From a checkpoint of a small mixture-of-experts model trained on Wikipedia.
Size: 8 layers, vocabulary 32000.
Experts: 32 experts in each of 8 layers, 192 squared ReLU neurons an expert.
Training: 757M tokens, 3046 steps.
Below are experts of layer 5 (counted from 0) of a mixture-of-experts language model. Rows are named router (the router's row for the expert), up (a neuron's input weights, with its number), down (a neuron's output weights, with its number) and show model dimensions 64-127. Each number is 128 + 24 x the weight over its row's rms, rounded and kept within 0 to 255.
Before each expert's rows: a language model's description of what the expert responds to; "comes after" lists some tokens at least twice as common just before its tokens as in all text. This comes from a sample of Wikipedia text that the model never trained on. Tokens count by the router's weight.

# expert 18
It responds to: Table units and symbols. Units, symbols and header cells in data tables and coordinates, such as km, %, ±%, Votes, N/W, and digits after decimals.
comes after: " |", ";", "/", " /", " 1", "N"
router [128 144 113 177 129 134 109 162 175 145 162 138 140 119 109 116 154 136 142 135 138 118 118 125 154 125 128 178 136 113 120  84 149 130 111  88 162 108 111 187  97 115 142 115 130 143 141 144 110 101 193 124 158  97 142 138 140 161 120 158 122 127 143 148]
up0 [175 114 174 162  89 111 148  62 133 128 158 162 130 110  76 124 133 102 163 103  85 138  93 100 134 152  92 145 138 113 101 148 107 124 130 181 153 127 105 189 122 109 117 116 144 121 151 135 142 129 148 124 126 142 164 116 163 168 165 135 140 139 101 102]
down0 [132 125 114 147 131 178 121  81 132 158 172 132 114 151 171 142 113 127 106 157 128  80 131 136 155 129  90 143 111 111 182 150  67  91 124 170 136 149 145 141 156  84 116 100 118 138 157 108 136 122 156 138 136 138 163 137 142  73 113  97 102  94 118 113]
up1 [106 158 109  98 122 142 125 156 144 135 169 132 113 147 106  68 149 131 132 151 111 159 125 101 140 105 132 117 116 107 109 129 140 154 128 121 103  94 130 164 154 139 136 108 149 163 116 103 104 126 124 135 148  98 156 105 113 155  96 135 140 135 158 126]
down1 [117 110  98  91  95 155 146 133 126  83 177 124 174  90 128 165 140 140  67 103 107 141 124 122 110 139 155 133 127 150 116 111 101 113  98 114 115  99 119 122 115 129 132 148 138 113 149 171 106 103 124 104  69 108 128 159 180 142 157 149 158 134 120 164]
up2 [181 136 152 137  97 128 175 162 174 143 157 121 151 111 108 121 182 130 120 129 123  96 122 125 152 143 130 110 104 108 113 163 102 120 105  81 142 118 106 148 136  88  94  90 120 105 131  98 104 109 147 110 135 125 110 126 147 149 123 120 145 138 126 126]
down2 [123 132 123 140 153 106 108 141 128 131 160 112 131 133 116 106 116 146 147 170 130 117 116 173 123 129 172 102 144 107 105 101 108 157 120 114 104 144  90 109 130 125 101 103 118 139 128 114 156 106 128 149 164 107 136 142 148 119 154 159 158 172  93  64]
up3 [180 132 119 126 113  94 112  91 120 116 110 142 139 118 145 139 137 109 137 177 129 144 101 106 133 173 116 143 135 170 147  97 103 109 121 117 125  86 147 140  85 143 122 141  96 152 121 149 124 138 155 153 151 154 127 124 158 143 107 112 120 150 101 148]
down3 [162 132 108 134 127 105 116  86  72 116 103 104 125 139 117 124 107 143 109  94 134 106  84 104 164 145 139  65 122  96 111 121 120 148 141 175 112 176 151  98  98 138 162 192 163 110 131 103 136 110 128  85 180 147 163 114 151 107 117 122 135 124 143 127]
up4 [ 97  81 146 114 129 109 109 172 116 135 148 136 178 116 163 132 123 169 108 100 105 145 128 149 167  82 102 105 125 137 120 132 201 138 175 196 166 165 161 158 104 102 112 133 149 180 164 129 114 158 179 126 155 110 128 124 142 173 140 147  93 123 146 157]
down4 [133 108 131 112 126 113  95 154 125 145 142 120 125 163 130 175 135 126 146 136  96  96 152 138 109 164 172 151 175 136 135 119 150 108 117 169 124 139 129 135 198 161 133 134 109  74 122 120 115 150  82 121 157 124 133 137 129 102 161 155  79  82 142 109]
up5 [141 152 175 142 130 120 116 146  82  99 137 148 150 117 125 177 136 139 131 127 126 150 147 104 125 134 141 127 130  57 143  88 149 105 164 136 109 116 161 153 152 115 142 151 172 163 175 146  95 136 126 151 116 100 144 162 162 151 118 116 122 127 160 128]
down5 [123 118 143  94 128 132 115  76 162 142 118 118 148 130 114 113 136 131  99  83 107  87 167 127 107 139  97  87 152 108 187 155 153 159 144  82 133 117 106 140 144 108 187 136  74 150 154  94 116 100 103 174 153 178 123 155 163 151 122 136 141 147 152 112]
up6 [156 144 130 149 116 120 124 147 149 108 134 121 121 119 134 151  91 125 136 138 156 112 117 109 106  97 118 149 150 116 157 122 187 134 165 159  97 139 123 159 122 160 118  90 136 134 144  91 153 123 153 141  88 112 148 155 131 142 123  91 111 130 124 160]
down6 [123 129 139 159 114  78 121  92 176 164 189 135 141 123  89 142 160 128 151 120 105 143 103 140 171 135  93 132 130 122 155  68 144 135 149 119 108 155 128 144 148 134 130 156 112 132 145 144 128 129 150 129  99 156 112 110 178 142 149 116 139 150 152 146]
up7 [172 102  79 126 139  95 121  83  82 154 160 128 133 115  83 142 134 153 136  88  95 163 126 123 152 143 139 147 133 167 132 119 139  97 120 110 142 137 142 118 115 149  77 148  74 147  94 156 134 153 152 114 137  98 143 131 111 128 177 106 133 114 140 140]
down7 [124 137 131 118  93 171 168 134 103 152 126 160 170 177 128 137 118 134 144 158 133 156 138 109 110 131 127 136 121  78  99 133 119 149 128  84 141 133 117 128 155 142 113 138 153 107 110 153 133  94 128 111 108 134 132 135 122  99  88 114 112 162  96 111]
up8 [110 132 132 114 131 126 111 105 159 175 127 165 102 145 145 166 129 133 137  99 135 122 137 102 168 118 127 133 132  96  98 103  94 127 101 108 152 125 125 153 125 154 125 136 122 129 124 140 122 132 157 144 150 125 137 153 180 151 137 134 107 112 133  69]
down8 [167 136 136 108 130 147 153 151 130 169 189 120 136 132 143 137 186 135 139 123 143 122 121 121 109 134 151 140 128 111 103 122 155 147 127 127 127 104 149 174 132 144 120 132 126 109  93 133 126 132 110 135  93 111 104  79 177 113 122 123 159 157 125  80]
up9 [111 113  98 104 148 135 156 128 126  95 128 149 134 128 130 151 125 148 139 124 118 158 111 147 150 123 132 143 129 140 113 102 179 143 158 161 103 104 139 131 133  88  85 155 159 117 142  89 121 192 147 106 175 116 114 128 118 145 176 143 109 120 110 115]
down9 [110 152  78 116 132 173 130  99 110 138 165 119 115 143 148 143 136 120 153 114  83 130  91 142 154 119 117 120 118 138 129 135 154 133  98 162 104  94 119 202 138 102 109 140 109  89 156 108 105 147 129 106 150 138 118 165  97 123 157 143  72  83 114 185]
up10 [119  97 115  75 119  85  99 134 123 153 131 140 107 117 149 159 106  98  94 159 104 143 149 166 183 146  98 112 104 142 130 141 141 102 125 138 138 110 103  91 122 100 112 139 134 152 140 121  99 132 164 131 148 134 131 140 154 148 156 148 119 135 147 143]
down10 [130 129 140 144 111 127 143 105 118  93 119 177 140 112 141  65 139 133 137 130 157 125 116  97 129 124 150 114 134 128 105 140 178 129 102 128 145 165 113 143 117 127 149 148 111 128 124 152 153 124 154 125 118 105 107 164 177 156 122 161 113 129 120 149]
up11 [140 182 128 162 171 103  79 172 113 120 170 100 139 162 133  99 166 141 110 145  93 137 132 150 147 126 115 128 114  97  76 106 105 123 152 119 161 139  83 136 146 136 121 105 124 147 159 106 120 115  72  75 122  79 109 156  98 118 148 129 119 149  93 136]
down11 [150 158  91 134 144 119 100 135 136 127 137 143 123 150 125 146 121 119 118 178 101  96 162 141 124 125 106 146  89  70  79 108  44  78 138 104 106 124  98 106 127 109 122 126 105 145 123 141 129 121 114 115 130  82 150 161 114 147 137 102 168 147 118 162]
up12 [134  93 114 108 194  83 101 132 127 149 168 110 140 134 132 152  95 152 138 139 111 135 162  93 121 132 120 191 101 115 141 158 148  87 160 107 127 139 142 162 146 116 159 157 145 156 122 167 124  81 145 150 128 130 149 146 135 183 108 144 154 127 138 141]
down12 [146  89 118 102 125 105 128 148  88 135  82  94 118 138 133 137  75 132 127 151  96 147 105 121 140 143 145  99  96 144 109  92 144  92 114 150 128 109 101  63 103 122 113 147 155 166 105 132 146 127 138 130 104 135 129  63 180 149  83 189 126 131 141 116]
up13 [127  93  94 132 151 152  95 180 121 136 149  64 129 126 158 107 150 123 111 152 121 108 132 159 128 112 112 162 139 172 160 211 148  85 140  71 121 135 164 174  87  99 120 116 125 163 130 155 127 157 138 104 119 115 101 134 152 141  97 123 139 124  95 138]
down13 [145 131 134 109 127 194 138 150 150 121 125 109 123 117 137 152  97 106 147  70 144 107 131 127 101 136 145 141 115 182 161 129  93 129  86  75 127 167 132 143 154 141 118 129 140 117 123 166 168 117 131  77 108 133 118 155 135 123 110  89 145 115 158 187]
up14 [111 148 138 161 160 146  88 121 137 129 165 110  98 115 144 150 125 152  85  94 120  62 132 158 107 104 112 136 126 149 129  98 131 111  98 138 110  85 128 174 133 172 127 133 140 124 182 162 127 173 142  95 117  92 101 129 173 144 139 116 163 115 121 126]
down14 [101 163 182 110 163 138 148 112 116  76 142  76 129 154 142 119 138 137 158 156 131 142 137 114 110 124 110 107 124 151 130 123 147 130 121 118 130  76 123 119  90 179 190 109  92 176 163 158 107 146 143 113 153 145  81 133 128 142 168 134 158 132 116 218]
up15 [119 121 104 112 112 147 124 160 159  94 135 152 120 128 100 144 166 143 147 164 113 131 107 121 139 139 104 138 102 110 125 103 111  97 150 138  96 115 147 124 127 176 176 108  86 160 117 143 107 107  83 181 155 121 150 132 101 120 156 174 151 135 143 177]
down15 [152 124 150 139 130 161 131 166 156 138 124  98 145 176 105 124 137 131 118 136 102 137 119 147 142 127 134  63 147 123 132 181 149 168  90 133 105 169 149 122 141 143 133 137 153 129  99 136 118 140 151 140 149 113 143 152 127 117 142 182 131 107 124 102]
up16 [123 102 123 114 149 102 115 125 128 153 139 138 131 125 167 115 116 143 135 125 185 186 126  94 157 147 119 162 124 138 142 142 112 150 109 122 124 121  90 114 130 112 128 138 131 107 213 136 127 125 149 120 152 109 153 127 159  97 163 174 113 127  89 185]
down16 [116 130 112 129 143 108 129  86  93 142 164 121 121 168 134 136 153 139 116 123  99  96 114 125 123 112 119 148 138 136  93 197 104 107 131 111 105 104  91 127 121 151 139 137 117 157 132 191 144 139 140 135 149 127 170 175  93 116 118 162 100 159 102 150]
up17 [105 148 101 119  97  99 108 128  84 142 152  86 119 126 174 107 101 131 149 121 128 111 123 120 151 127 124 136 158 148 138 159 134 136 106 153 149  81 165 126 142  82  91 149 118 204 129 141 138 131 161 142 137 117 161 121  99 142 100 120  99 121 142 138]
down17 [102 131 128  84 146 125 105 147 140 130 130 135 119 123 126 136 124 155  85 152 124 127 132 160 107 156 126 136  91 103 190 114 130  90 142 144 143 109 119 119 131 113 121 145 102 162 136  85 134 160 111 107 121 104 143 125 125 139 138 100 106 103 153  94]
up18 [151 131  97 117 117 110 167 158 135  94  91 108 144 123 126 130 137 146 143 111 130 142 161 135 191  75 166 157 138  79 134 157 124 179 115 163 128 151 124 138 110 119 153 120 124 105 116  99 121 130 106 147 171 161 130 147 145 104 105 117 103 134 150 141]
down18 [ 93  78 128 124 107 114 157  93 128 132 140 126 156 120 111 161  74 136 152 149 134 135 138 138 113 188 158 149 111 114 111 170 157 129 169 112 130  60 175 130 118 146 161 154 102 179 141 167 130 135 112 119  92 134 123  72 121  96 119 149 165 117 118 136]
up19 [107 134  94 139 105 151 160 130 128 134 150  81 148 128 122 141 143 103 120 139 181 123 127 128 119 118 117 152 169  90 148 136 129 126 123 132 139 114 122 183 133 137 132 113 106 129  84 104 122 107  85 136  93  93 113 131 145 155 129 109 143 131 128 148]
down19 [198 105 111 129 112 129 114 135 138 167 111 131 117 105 106 154 156 103 114 112 101 123 116 139 148 130 102 141  70 131 112 117  91 131  99 113 121 133 123 147 130 133 115 103 171  95  86 137 178 123 117 162 109 147 127 121 144 154 125 138 106 145 143 145]
up20 [134 108 135 113  88  98  85 128 136 140 170 163 166 122 155  90 154 150 126 112  93 108 110 108 121 167 110 124 157  90 114 113 113  96 146 132 128 116 127 141 137  93 159 143 133 125 145 178 140 145 145 126  89 184 126 105  84 108 100  83 154 123 112 122]
down20 [121 127 112 108 156 129 142 114 106 153  92 141 153  84 129 146 127  93 125 121 125 123 150 106 110 142 128 109 119 114 154 109 132  89 126 112  90 110 156 104 139 109 117 124 134 142 128 155 128  86 115 147 136 142 149 119 129 109 134 161 122 164 106 115]
up21 [144 119 149 106 119 108 106 170 122 118 162 121 114 158 156 135 144 123 120 103  94 116 114 164 147 129 106 145 125 190 130 122 144 148 120 118 144 129  94 132 128 106  82 130  95 116 129 129 124 102 116 144 155 122 131 132  79 153 122 107  99 124 125 112]
down21 [ 74 117 106 106 140 139 108 160 112 101 144 175 124 173 163  93 142 139 124 102 124 100 172 126 122 129 115 114 122 154 118  99 139 113 167 138 150 120 119 138 134  67 140 123 124 115 149 149 112 129 181 130 125 101 115 138 127 118 117 153  95 154 122 142]
up22 [112 138 130 129 188 151 173 102 166 121 160 151 150  91 126 117  96  97 127 125 173 107 105 128 117 106 140 172 156 154 124 132 130 163 101 156 134 159 144 133 125 160 152  75  89  96 141 106 153 128 181 110 101 109 112 117 151 116 137 132 113 127 133 154]
down22 [124 141 121 154 166 161 140 108 144 105 149 118 149 124  91 109 157 149 114 116 119 102 101 135 144  99 168 131 146 137 145  70 129 108 119 164 111 114 135 157 110 129 177 127 165 147  98  98 163 113 179  90 126 124 128 182 153 125 178  56 124  97  81 136]
up23 [130 116 181 130 122 168 155 164 153 142 147 111 128 149 105 126 123 124 159 102 133 166 138 100 120 137 141 149  94 135 122 102 117 145 122 114 141  92  87 159 183 128 170 129 103 159 119  97 139 124 199 160  96  68 101 164 115 131 153 113 147 116 130 173]
down23 [155 111 126 122 128 138 151 136 147 109 113 105 142 158 100 127 105 150 128  98 168 119 133  77  99 164 166 191 116 147  93  88 143 111 150 140 127 139 113 129  85 125 143  92 106  80 115 122  77 125 137  77  84 143 191 169 157 137 163  96 123 137 153 114]
up24 [146 132 117 160 135  89 110  69 151 172 129 162 124 108 167 142 149 156 147 127 124  72 139 155 132 130 110 115 134 136 118 114 128 131  88 110 164  88 135 139 126  96 118 121 143 148 125 123 124 145 140 130 163 107  51 183 167 149 150 128 109 135 149 128]
down24 [112 108 128 127 111 139  63 163 117  92 111 174  90 106 171 102 159 119  88 115 143  98 123 131 144 127 136 111 155 155 140 139 139 120 154 130 145 124 126 109 122  83 162 134 105 111 169 159 113 115 156  88 127  98 122 150 130 111 161 165 108 143 131 107]